From a checkpoint of a small mixture-of-experts model trained on Wikipedia: vocabulary 8192, 51.8M parameters.
Below are experts of layer 7 (counted from 0) of a mixture-of-experts language model. Rows are named up (a neuron's input weights, with its number) and show model dimensions 0-63. Each number is 500 + 25 x the weight over its row's rms, rounded and kept within 0 to 999. Numbers have three digits each.
Before each expert's rows: "comes after" lists some tokens at least twice as common just before its tokens as in all text. This comes from a sample of Wikipedia text that the model never trained on. Tokens count by the router's weight.

# expert 45
comes after: ")", "\n", "a", "i", "e", "o"
up0:533510494503484494491573554480489490495515473516511527528511530513511498504498522513478524484478494524515499483516480498499520520494523478434476491492488497489526528446493474486557469502550488
up1:478485538516515518448504482505503516462477462523491533507482525503455458516505463509506528504492489526494502489486495546536478512456497496505483535516491526504571524474471496458506462494497472
up2:546484512506500495520541505534466490507488529527475529544446478507502499485494509443538482501488477436525541561467502492502464504499507478520482511505472536488497501507522510541479509488481526
up3:566488482527504529555447480473480484498492469477509512509503513527529525536531525502498528517554485516436501528502457501516505485494528487481523470502516548440480499541510460474494465498439499
up4:517451557497475519534516512499515539515505520465479506536498525534466519498516489468519514462502530520469528468491483521498466481450499501491511491511469475516499508540491487478503513527539475
up5:482517478527497508472513507559517484460534484492503523513515520487489515465538512471531507524498488509508465454484505515525531510464533521497523535513536521492551485526523485537519515498509467
up6:504534495506520512473487522475528506498492475498485516510518518539467536481518520515501542512480501506490492492514493501518534537465490541495463506508459490498511502455528483466522542516525472
up7:506509524505476492477544448504454534487521526493468490529488472552517472522510487487529510517489533492464500512498478520516493525478527530497542528486515474461502475496523476490516515522498550
up8:479569504518515530493551500485477452534486509453516481466482434504458491533473511520538503521497501475525491504506465478512515491480534495555477467483485472476483469485518472494478491514486495
up9:495528491509495497576493496493505523529530465510515459549493498477479541506469519492479514489456480505503522518536494496458484480496492535466537527482534483547504521529508494492474517518494467
up10:490511523440479512488500493461495458493498510488509509540508527457471522467455524464479523508467477494517491507509492523502442482474474569507493519449497528462457549471491484489475500501499487
up11:494470482524521530522507448547525492534497526476511495541492494491481537523487459440483503492496485465527513522506482455469486541530477520528516528518503531478489476498492517508510509516466498
up12:556515494506525492516519513516506506452500427503516455497525507515486504496523483489512468486485477489515506489498460487529501501503522496466456521525491476555524490452524453486501466463467493
up13:517539472505477492538498505483537533479501487519514521462482576557491502502466539501477480546486523505511489479543534505519515510508480490467467497499497470470542510475516495510506503514505469
up14:506490481533539526524518496496450485546490459525489528475497490508474505527510494507506501521479519508495498507460491522485510475458455532519493484517512555454552474564492535504468507495493539

# expert 60
comes after: "=", ".", "\n\n", "\"", " =", " No"
up0:485456465501540488518495526503516495530499538490483502494487493504488518522517525465466508490530537507602478539509501524523519515459480466515519504518508503461487484491521534519533463517546540
up1:512496521484513488513465537562509482515505472510547521513501487484478508541470483508485522510501538463493510505511472485477482426537512451481519491503467525458489465484520504496508481496502492
up2:514484485465474545521497486514496499457474490488495509531455509521506491510490530509528484476472447478485456508510479444508497473503476505479474501527521483522501453445543545515470553494459494
up3:493529510511523498482542508512518477516472506529477547487522534491520502499520510494495473495508514556459522465511460506460477489495491447484544510498504525471512477500498521449517458523521519
up4:509478485498532485523508522507512500485497525475517482543518509491503552470501504483524508493526452509512520454490513506470473483494469501542481465532475519499456478484512476487460514485433532
up5:512506470493486530454512483461505501504549488473532486541481500495487494467512469501487510514484519443532494488503506518485514528525501502505547520497524479485517514490505488516530505480581557
up6:536484505476557478491540499492529456475520458498513515502527513445537499534549466477527499495479497465498530509516514507455476479496516502521479520511511516511512502480504468528490507501462554
up7:489525514520495469544501497508485514505468480506473482506496467489449462515544488546528494523526471497490476481517513473462494503504538460494457553487486524489536551505515500527490563493527519
up8:536492517563490554524486471503524510543492473479490537520447494528514511489459481507482526526510504512511519489521462514502512520486511494523541526535516459481500525479478515519531415513533501
up9:500496515499500495507497498448467503468463510485497482502511466515481501514484497507462499493562508503503528499477506481465514495474488461506484471511446483561519493501498514516458501488515484
up10:508507532518508490480453497484469544497550556462469459557488453489511507491505483487469530505547462496512503446540531539506503473524533512505527469483488516534464515527486479476510536498530501
up11:535485530484490484508507497441502484484508479528499467495483480484507489465482480510484473498475499501495516501471506505462450500473488508522498480516514502507518505483516489547445532522499479
up12:554489531495488514468486498495475535503491495510519506473456464478509540521454502500538538490507477475522464462480546541492539469497425470489460500534455474474475471537471500472451511447539511
up13:469521513527497521508460503483506511496518481491473508463498496450516477498524514513499518481520446481473487472489480492473469477519566502557501515492499508509535516528491463456507482519500512
up14:491494543549532509518535492512488491483540545523514520512488499501438478462473531478430530527535435535473525471513478516498510481529511485502525527510492492499519497531505486548517507453517492

# expert 20
comes after: " |", ".", ")", "|", "\"", " River"
up0:521495546477475513474506506477483531484500464497484509552513498508483484491528528477520524486487488516467524518488496530496446463538473540456491514518484514519491496571497447487469498543495526
up1:495510539460565501481462510529535528504445508511502519504465521492520524485523487507510506499546523501478497491522490470510489457429485510476484480540529509554475529482511494511498502536506475
up2:521465537518526490491477498482519506516473508515502490516471483478586478485505530466511539490536495471507512506473484525493510485531488488525490508469537472451466525497518489512526480499498499
up3:498502522521484510484498503482477566519528480510500505507507496463528473494530519440504498492484478491494493535521449503522479511505572531473507535505522514506454519545490463471495477499460560
up4:518525484520521496546493537495465532499521484516477484493509536512500563481490509507507527483475550506466479512533507502474509480441500510537480491558505497521511472452468511454486523496506491
up5:493463507494530525494458529490537518516501479502547448492500512457519524550488455511468522506494541476481484487432500460466489499474573535484466504501480422496512526496482515491514505500500505
up6:522496527501465489483474496494530516483469478516500532490482471547485500516435520477544554537507490480489509487497482513512518483468482508503498482493478523492506526483498473471504506528503480
up7:501519520492530524507495517496516506532501511501480495511504516503480478554511498452478511464509510595489462500498493449486551538490477488480530516490518513472490536547463485519492496522487482
up8:503482496458516503500526459516496455465492513551498462524469510485502544485514469529460476537487503507491502517482503522507486557508509480524515492550508516459520528454511493489520522511495519
up9:476499494529479548524485488463458519470513531526472493505511485505527488486500460506470489502503496465485544489458545534486537505493479529509484551510517531482489525524523503494482486473523484
up10:531501507465474515466485530507473514497497523517480508495479492511508497508486501510518532497492534474493557498536498519476544453500497477507491535536518542522503494508503478516501521531493527
up11:513476457457475490509481427490476517478498532519469524536511499469519502469512529498510469486473508525495496480478494448471509473480479493488516504479524469465454475550526528497523514511470530
up12:479501531484470490475567506470498489484529490481438481462456530468515524563469452510526478506482519455502511500528521485525507498525503459479474506529508517493561503508536527468460450483532532
up13:512497484499462501497548506507512498564472496477525449508487525504499487505502500491456523552527510518489544504534482464473474492485512479488533479498517468488489461471480497514531522529481515
up14:524497502502482511502476506523482469452521511567503575518518472497493518486565500521493506514460520493493452501487477504463489502486485531524524565485497544472484511507520463513468493524488498

# expert 85
comes after: " the", " a", " an", " former", " League", " his"
up0:512515495428514501493499509504500539538481528491520516496490505484491550520507539481533529487516538496482550522512534515492536491513517501518549516496525541467511494506507514508489492523435522
up1:511535506543549519470506573481456483500498486492518522494505519499518522514467469512529515519520547466525517529528514526473517494516534519490541485479531522497549517482480482530535497514533464
up2:460453498532491495486479533461496468452523468464495507502503487492482493472534500507485474512497448501477530513497506501500538537500480515492534507496528498509508502493507449460474449530510517
up3:499510452511509552505545500565509516469507513504505497509506474516417524557510494511513512493506469475521487459484492513484495494534513514542498497521515492496472512478476486514553508533505477
up4:535494453527485498516491478515556495491535509497505510484523516466467488536536516517503516480478505461510471561515492513508485504524481513524532474481525492506486499493492518541496528507477505
up5:545519487503499573508511480480479451493470478445497508531475520503510480504506519492521548460512478504472499491498503469498480489523534469471509482521512512461495516534512515462489524458469504
up6:481536505523532507513514531467534499488474477463518504536511486459515500515510507508493504533510536487537510455531518502535491486500522496493540521450472573486513497526533479511504498516475495
up7:530498482518510519470516513487514466492497480520519482472484547500531499513523498502505492523501500483528480434517487514491516523492517503433517491512474520444490520514501512491470476487529574
up8:522545517480521462497474481536462447530481494500491478494470476459484512464530455512435477505462470499542516473465557481504469518469474501534492505480511508474494517507491528491467512535496518
up9:485533441513488517511538496497513514454546467456494453504503492527492505496493538534485534496522491488513475506481511458488463496460525497508464492519505558490467533513501470489529530548490521
up10:510495494510511477540516512528498490513529494493463512522472511516507508498482499518454513493487512519474552506501487461523480546527503512503429489513527527425508494470528464545525477509511483
up11:486520507526489515525539429490490475466520481549470474521497497518541468536536547441488496536448482487543485484488497548502522498531495497482488535538487495497515501523515506484524509507554491
up12:537491538512484494462502507484466474522506478514494481519493525478475519529478489487498529469529508509522554468495489493529487499515508497471500479431519482536549468490545472559475489493494485
up13:467526508498565541433498522516489535538520519513515477479462533507492537499481511488507492517486477473501521525500507498489461513503563525489504510497458504474496502527463495527486502520476536
up14:536555468500502514538475520496522488463498515466498526483457464432519526464476472519511480490501469451492512501534489479492518497495501515563518476545542527461522473504496509510518503518476507

# expert 75
comes after: " |", ";", "|", " (", " -", ":"
up0:488478502506563530512504467505487493486480508479504510490541545516476530507513493488484448486479459519477512515485524518481487479486536499471488448503501466506457530509494506477543520545517509
up1:478476473463501520477505485526541490520505531545487513544481553503508504540510524566484503551507481487486493489499504426486508533505471517452478465479503483482490483522499503522455523553520520
up2:529497473538507496495505480471482526473470512494534501504479499502475509497531516521502477498444465466490483521504528508478574489491521509470486528534537457463487478502524528505505490524546508
up3:506483484522495522497488497491504518468508540503455469510509548423493465483492537510496462495534434472492506445520493520510495471456497483529522472465492519485501464535505512478480481484470551
up4:561468439504506508498481516455484510507499551501498487509501511512478489478513512502495526502487440478490503519462490492486496481496481477515521474529518466494451509491479492541516472512510506
up5:509548511461524433505495481470526509512539466502525492534456484483529480518496513524479481510514519454470497517465494501498506542487518504530499482549488520514481497501504461464490497489485513
up6:546539484464511522477516550510508545479466479519504504503516471474502532507527490511508493529499472468513494519495527497472489472464488478498516506526516492504528510473493511495484525550513508
up7:472505510516484475447530482496508465478537494463436493497498512512541508463510511499481473495502510519501574511476524496481541511491498479482463492518520502543492511497477504487472528532547473
up8:531453470480522506462494509492477532496505487490481527499560539494466527507506484520472464477507476462486492508472521504513480498548444526500487514545492479504563531547494444496481539513468490
up9:504487474494511467493503497508541504494506509503516500473480545487484484519500514468443478461510478457445490470522491537502495503492499449508510490500463485499497514465496509481494526533498532
up10:512474536506489522503525537528491476453495512511434514510500555490490486514504496516449450498497530515491505502506476478436523490448452525485499500498496478492491524506479491480520517541507520
up11:533508439450514462498496471492470519533523487543483530554510525515453511514499521522520460512507474480528483501494541519528470497474521492499522518534501526521444483490491498495446515528453502
up12:528505496457485470497519494465511491517498502511506451495472532496485511530484515476512547476536465501484512477510542537515523500485515468548493552496538507527523516550473450468473513536490493
up13:492478514505529479486475518496515535509487516494477481477513523483507509515465479471502539508503491493506505509441561486506513492495472503510467512505456525453512481487505481506472540488504484
up14:535527457466533519535483466475510474541508512463510453475501520478477514534499506499524468523487453508497489508431520451523526497489498457523505488519507463464538493508541467507503533475490473

# expert 97
comes after: " |", " 1", " 2", " 0", " 3", " 4"
up0:521474504475525510502471463483513552530509519486516468493476496505472506490531489505524538504482480478488456486510514504523518510509509509559513486514461489483460483478479502492491511510549502
up1:526521443543478489538501516449435476492516529509494530536507529497481486472501561463524522518492449509574498492511513533516527519510480539489485502481486481507499525537487453500505496513454462
up2:510484521533494460532535512483485481477545493521488476507472529496521493490490512460568472441509565501515505511461503519471495490521513494538489549520502491492508505507549486508502512461494462
up3:467481532529528500527474520487535504503508482494498508492452528473529531539460505498496499512545459511500487514518511493472534525507532478470511514514438521504499472490552523524545463502477500
up4:487489522520522499534506565475512511504499494520535487466485525493504513499517514511463446524450490515536507515525480501535502503499529504494545488541538473466475473547521537556481512525523481
up5:481443498479529487514491528453532486499494493508533480515515532513485544495519472543470505483491471533495494490506457493531489474503471533508549516515539474520484511537474499505517498495519486
up6:532530530497514559496516500563524495543547479502479514511476518493538511485499473476518513479511521476476486476480532454532497514496532514518518539547506503486491508509507482485483476483530475
up7:476477500460502500475502480478459480514489520533500483487499495518557512499527475529486480467541527545491451530505473504521527487531515485507484515482508471512531526537538507504477458487519466
up8:523524523529519518536493478500527470517491468535495534528491463512489488496494489498449502523492486501505511512458541514481514540463476524491520494504505492446577468484500516537507451518532487
up9:511520527487512496471512517489526509520441509432498540502473523477530516471480494467523502473455521528466484480495522500503507503514455499565510474495497469468494489522506535509506479525518514
up10:478511485476489490446477555510477500523448552494515519501466514492516516512499518476464476485491497483526507514548514505475538502485509493527524514464477543476457499534556526544463499528547484
up11:511502495487493480482478494472506486515480513528500497482483525478542481501468502510542526509496459491519506486488443487511488447530512500458518530494468501481486462562523495489489515475483459
up12:523492509511486490515478505492532525484504509482476483491552520519506513468488486526496482532545554496535515508555552522454506496513496509485498542519503512493465507489491449503513465518519510
up13:526546450498506486530512463505462506458520517525497519526505534499513506495520538561465489472460489466505479497491511470529463488490468491513488502495521538515465534480524517535475477481495516
up14:506570518495498501450488501570465486473513479487516507476495519511497513497497494489486564487472466467495481456497493522508524466488524496518491498489504499444477527521499482535511445545529504

# expert 54
comes after: "=", "\n\n", " =", ":", "Species", "The"
up0:517513516470479495507505464534498547504478525482468540482490482561504543546516475539491496478487474512497527517525478515510504479490524541502493517493506454512502479490520471549511524528515532
up1:533506477559492506501482499523505492492502448458518511497503506503482530531508489503493514530558483494497510541504543452525496483520504509495483508492494549546517460544503475522469493498525487
up2:541489441525458455553515502526533479487457486489463525484493458558534507499510516515508495482529499511460469509523512509462548480521476502468479504532479481440525483494498504494517514478526509
up3:471464509523525504502518463413507554502487482478518462524504506482495437508526541519503525471517479491505497536527520528499496486484528470479478522471498520520539528481487488441501522461512483
up4:507478474452472529497478461513471548475487487519535530477536493487495489577517513488499520490476514496529523478491472480475496472510531536538498518509480511493529504487468491508488507529535499
up5:534501465524471478528520451466526517506529476485506439496511473479479473512521522494504510497491508499540490532528510482502503491474537480510484508530505483478521487489516483507488489461547458
up6:505469483511513488534463462529499492452516474522490486504496482480507520525502490467459469498459490516495548460519511499507452513550480508531512500481491459456536502491491492510520478492518517
up7:515491540483445463452505513484473473539516446507490492450495534494501511524495536508504448529516495513481516506495521537515480500508511510493511485463472473492495467514533504503511522543516518
up8:484509528536553539513507490537515453493513517512459485595490543520457516493498486492501516510505474510495484485495510502509525489461470457511501515437495475511477493489530460477502501531525446
up9:495507460507521523496497521520479469501494538507479491535530564473505512487477556535476474507494507501504490472497527506453468498518498482540464510548508527528537486517497516553505507497506509
up10:484442486521532440487525478497535487512519485502518505501564487466524479526488478491518484500470558516498476444517547496499504491500486477526540494502534482515530512471512505475552472510530496
up11:486452521513500515498533475502526503501449471504442477511451525482440548492520539520503450495466491496490480486490506496540557476440567527508513477518535470518476499491494483516505520512495458
up12:529520499485467495518495497510488488511489504522502517468475479517510488534450555483465484472492474534542494503505523493477515512498501519483491533478481453476549472512506485465548514516448501
up13:510467526455479512480492532515518486513508490451538503520514543551493462461507482512528540444496519473480538505474491481494519518477511465524518491477490571530544507492537484528532473568464525
up14:523480508516527511487550500511481536456512506524507451504496507517473508483495488515509438499497493471505499471515482489493512491524470504489460456477488483518528532507558498480548544533500504

# expert 12
comes after: "\n", "  ", "ere", "dr", " 6", "ff"
up0:507443506504517543480451523536493537494494478477502521520526510534498525501516481516491497471446518482485531482495523471496477518529522457540507496480460472497461514492538508551502506532499521
up1:524492507532477493474506548495465532518473476536438497477468516508488500512500474532499485470511517523501502466478488513484514531508427557492474496501513523475479452526563528464513514503503521
up2:494487478463479472521497506468558501504503536503492457466525504497532492468502481506516504519448466475488516469520547529536514522470439477518523537504458522491493465491537505477495528473500509
up3:490518486499518473512527495477462575520553482471537507454506502497483561476496442526497534515487511463514532515522480534490475504521489501451517537488508549476493457487514499454504544554551524
up4:539488480502502506464505550518471510553546506478453481492478529510497474515508503474469528524504469499497465473514489486536521464514503492471486534530505513522496466483490547539545505512525466
up5:490510514497471495480492517493485529526525548480482508500529521543482519498461461447537499484508449499530521490492535499516510518517512547506476509480491498493498506496486504514558479526468461
up6:481516503479516478446502544510525528525507516500487488489511500478481493473489547467494531481486494511474491491527521509495524500474508503487509474458482527527503528512513480500503513544504459
up7:503514453551490476531515514480489531512429459533533482490477460494513507511530496487509515534535505463504485497519500501484508493485490534501487544539506491484507504507485473483454509507493513
up8:511500466450478510485530473509509533509508491514512503485482511523543495473501517528490527501492470528482521499510495479526536480465469536531527472541521482495469537449480486536466515539481540
up9:515481475491492521483487473515483478468549489513497481519504478554513490502504490528530496490477508480479498489475461460498454518496515533520521562500472493491502499480507441483508490493512458
up10:535558480422511476485540484518492507560486510490513463569475501484528506528491486503463499470513522489507499520494493465519543516482491528482535524546544515525460481502521455495479476506498458
up11:498537529521507547485513494510485520518500490477481571501555537531474517465508487479512568500514505490502475531488498530483529506473485469478494515491512501512491485495467536487544496492496569
up12:526521482490495448475492494496494480457513488504534508520511486489525480537486495468509501516496505515529520479503515522502508512507515553476466507499536462486492469535567543509491488482502445
up13:511553532492527497485508522499544534476474489491530449525506509500509495533506504511483516503456467494489512516417481516522520506516494531494456464496500462507483508498481520522454476535508456
up14:490512522497511498462518538481508525499512513520489486516504504486510545523471501451484527528536482471515527536506518510435488539518492487474525478503495454464550524517482527532515514496506480

# expert 126
comes after: ".", ",", " that", " it", " and", " \""
up0:519576507483477498446493517496529506465464469505509491477506483456479479493504463519517518488528486464480530492508495447452528487443509533545483485544500511455522494511552497497535471487519495
up1:479489493487556504533478505534488515462476450513493506491519535473513505477489444493468497531499557536495509538490502511456505512509504443522467502510504470509472466472509491478507480534484519
up2:451496501507457469524496476507513500477453488573491517505477517536489488521492462467465536495512511501530511557525480521513486484508504539498482524500483536479469495465481474492487507511469481
up3:508489482454482519500542526491531504478507497482484503515522525505493549510514475483484505500481495496527460521490474501501496529506521510482563527484500490503467461468504491530523468566487510
up4:511486534480525495438480475470474469516522484494457535568468473484540542449521520534519488480507538516497492496462439536491475521558485486491512520490494546528495499507491497486509492524490546
up5:518483519499500496504500524535519487502495530472474498495498536488508469517503518510450490486471490453509512520543577435483513500540467474501478484472502487516531487553461488491485461498525517
up6:473469491505513470484489543487482482514538491465484514512523527515477506495551496493504497502515523520498491449518493539476492494514497499490492479501517494525453498470503524463504511508489486
up7:493533453483509492477507499501524473479517477500505491513483553527517486455499500477483518503473530523472513500467507478506495517470503466561563547454519487476544493494490558475497459522500522
up8:519501470507474454511505492510510527486550468455500534522499547460558538497472503502509532482482505510473500469482497497512463457489473508447539507486464491529500484540506475534467498503504494
up9:546484448487456495449476508518474528489523490522507534512530526490506497506544508481485505469509516527492460524498493527491531481502540482491524519483480527477504524513495527562535524522529507
up10:506501516495471514494466515469482521522507488486492479540517504517525519489537504473501496492489535466547505464475563491508456542536510515468527520543513508498493552513474534510518495493540473
up11:501477479482499539508524522504486484485535429506443491524492506512480503501499501545479503503494480446471510484486494484468482515492527495478481470489479464507514503509496473520469495497511486
up12:534476474509527489478479487470476472487531519497514507484477507474511535514494497503520525517482519507526510472497512508478539484523462507497458556509493495508500516507458503510516494519532507
up13:526483536503521549498504496519543534512518506462515482526501527502512501514515476493481504482508510505522527426454491492506488505525502487555479493518499519490511521463518508461476476454502505
up14:470491476478518498486434525518535517496446509481504469477502516461508514527520489487528542536515473483510456476514510507525496527486519468511464505474520497530483510489490519555490483489476469

# expert 52
comes after: "'", ".", " for", ",", " of", " to"
up0:484517481497519487499489519486507476522451499488499498529475496517527521477530507502462523499507485480475497487509526542512541509545485507490466515494553484483496466481522558512473498508518544
up1:463489489509495497497459521465493492515526501512508507547517494500549484498485472469468473470503503494485517528518498523455500488512471486453457541501472557526524518518477509483524519529506514
up2:465518483464541496514533484530450495502451507512515450476490534455490527503485470475486519525502513488486495528520503521494521505473523485502473511503478495513498513474529507517472511558503552
up3:545453530489523516515507474505489529520462461500461473530538516502496508487498446479490501442522522492513514480472538516463484486484537482485546508522504529487503443487471524515532512481469520
up4:506518498506496493483492546478451527489517498477500489499503458489498525481510512485513507516493484507426507526492497480501443497500458463463476517529505515512493578484514503471484467470490473
up5:512503511500535517491503569514498447475525532493461467514524524507512454470481523434474517499491512461501520526500508462485509459526485482478522485488509507461470490486505507487481509474506501
up6:533496505492502518467506523542491496481528479503520528542473493500466493526512457487484491507522523445516500489535447520504535518471481445469494493480477515475538465446472526469517507470507460
up7:497556446503480471520521525505476516486513514500504550531466493512498490484527528496481490529528467476469493503521435493505535509500512511497445503488450483510515495493455468530469482501516517
up8:563483516529489501544544471490450518482485489525517499524532537518508489517504470473526506478528518515520526514510488550475508485477492548500515519505550507423473487514488482514511525485490496
up9:489526468469484498481514502476516507473532480486498453481467522512523500485464526455492523512528486479493513509498484461493502486546457551495482472497544502466518519541535452548476545491500532
up10:474497526539499462499443506507476521514473545508500476493508506473464482469534457524479488480473473519521490454511471492478493488511480549503498492477504548510490511465494517482481471509526465
up11:543526504526494475493494499488535493455488529487545522498459518462488516536504526495524493542514488494520510510468463491474528495491486538481489503548549532472575511461475496551471462505453504
up12:460491503508503484445507466522515469481491479464505484466514531506497495508457482458475548483507506510481487494476493490485505472508482456521499509526485464527497480530510466486518516541498505
up13:513496528526501504486450483522501519491496440489501457476498517487489502478519497527470559471480473462494496487519462487500503538563504493516519503492480478468481496467540472469473498472484485
up14:540488549508509485486515523481494461518470499515525490525535514487568474511480490518504489462512486500512520519480509458491512495496462528492494467498531460488524486446482471568496523512511509

# expert 46
comes after: " |", ",", ":", "-", " by", " and"
up0:483544533503487501485532496456515490524502492514458452485500574513483464526510513505500510495524486486485454504478533473523510489520485478497483507470467508466496499508484511463510539506549510
up1:477534500521439525503486559466513505503516525499492480507494523435536521519490472454502492496504517490449483491510493490473504456458545500481474472520532479510478527534505503481492506550519504
up2:498449514433498526476492480500502491462566470488482509529532493522470544481494493518507486500513469477467505495493526449501495461521523486464503527534461486496522501523517497458517502495524462
up3:472493494495478518518517499503479497503477499438490504505540481488465507487458490486444479455458445535513463487463520501518480485513486503521473524511505502496515501514509543508504496493567461
up4:481473509526478459509462475471559509522480516497470466495517502507504497493533488487483475542519506501505526510473493503511476477488484472557516510526468495503443470476543509497530515543499487
up5:476491490489492488491532517479520532490450504539483497513495546524499508448506507485512517491575471489486496488499497477463472480480541478513463507519485502500509484497455460465516448511500478
up6:564480519490581481479509510528513525512476527513480502467517509507521517511512508515488508521490506496467515484467510540511546455530527495473480455487524503481484493503489456509505490543492460
up7:470500500501498471506483480475503536506447527494489500493511486451519496529465452518478520489495445498476510463523497498532479520539515461500517511493487494506533507498473512519512500516467453
up8:532457499495516486494490515518502512514522500504499547485507493444509529533500532504501552487514492518540511441488485526465528517489533477507519515522486489506502445525508501517465500537514460
up9:541495488517481512486497492519515507495543462540450513495509535504483489483536526522486509557468514569499417438502514531470525475543526481505516498526515449495498502525476501481482478534540526
up10:517527503517524496527500477436489553483468534497474504549506487511516493507511475490495467481487507471512521541530494533495530509479461488513505519539541507507463512511474509474517478513481479
up11:476509468505514473502505499477486519550463524467509521553458498491477502490515505494495488529475485571532487456521542505483520531507445500503527493501527497488457494471471506499504505484500492
up12:502550549510508500505500486499513494489490490504511502501480508503524513442556526496484489521473479540516533494495531522562477536484482448535458510491562482495500489557532457498523526459482472
up13:470506491488502464526508514513492514457485507511508495472466507487462486503546509511454500502494517496483529494470473498503491550514515478477503505485455473475561527517495453490490465487529492
up14:501495496511516481517496481421477528477462547565518502531513473499486503459492476502471472524461510500487506543539520490487499479477524477519514447492540518480497480536518515493518507494500485

# expert 114
comes after: " |", "|", ";", ",", ":", " in"
up0:543464484471510481545470534512487489512513489505468495537508525479501506513446535489491498518470499504506455537473487515529490465504490531449484490511532485488477524497507540488472462493520482
up1:562491495503512503488455519471479458518504522522546496501521486443514528521511522516475488491483513491504454507476428517459536513488489484498465519516498522513496471502540462506497530497505459
up2:520498524530530450516512511474502508500479502512503467493512509530524480511495527517508499564512484515514540486451469488478550498495489463524475476519494485515482495528513484477522498497500488
up3:564463503517512493485487485474472515510497515549521476510501494485494480467508539518529576508487460476504522513519504532513505500471460493501460528492470506538520486509520474481516515508498480
up4:544487465493510502500515485506512516509493507486473455458505494497494515494508526493510493504505469454516515523590501551489462513505483501516504500520524528471510502512518496501497482487499480
up5:509519536548490488512509494512509503486503506488533500501513517523495465439498487489464479533458491507471509529534483518509497491488482470533481524488516508462462541533443488496456522505499513
up6:472503478478500460465517540486490489458467520540561453512466557453540525534478472502488484516536503505523486496527473535474514504476463486509497532513539496509513547493479529515489503528477478
up7:490508477496539509529505494484441457488502512526484475519471497495449493517516515527507463516490490505487476524513474512447461393475515525531465543473533520509455501502482489524538532485509513
up8:464524510497508483513494503516502479551503480514480503528471516476517526522468509511530483512516523488520486484535526505508494461522510472477479524532499492483492533497497521490540477498528474
up9:476517514508542554542470491484516493523495560444470499531499522489527526501520509477472478508487518536480484501553480549473518540503460497523515520526493490508507499539508462491522506505537467
up10:524501500518493489495490547466515533531505476484513441488542516498509495458511543517506472528494504484456498531468499467541475497466541499471507487523508504519496532499503511502440506537530499
up11:516480475505499502495501509538458562535515515497456491496524540525523437456487498521550534472468513507515468494536490530463478458481479517513491498492516483516508567549509520511519438456506514
up12:520536443483474528426481458492503555509502496524492507494521510489521463458493515502532481543468474475501527488455499484462464513524527500504479523494460515510480487508512465472476505507486510
up13:481488500486508502472527489486516507523483482521496516525509534507511492476537482530539494477529501527475487520504474466466537520520534483510529479490453508520545506481540494509472475457422481
up14:520490498487512522491503493551458506496481511482494467484533560527497485532531539551481480486507484481504508465463478518503511509497519506468487487521488542470488499504535491529490518502478488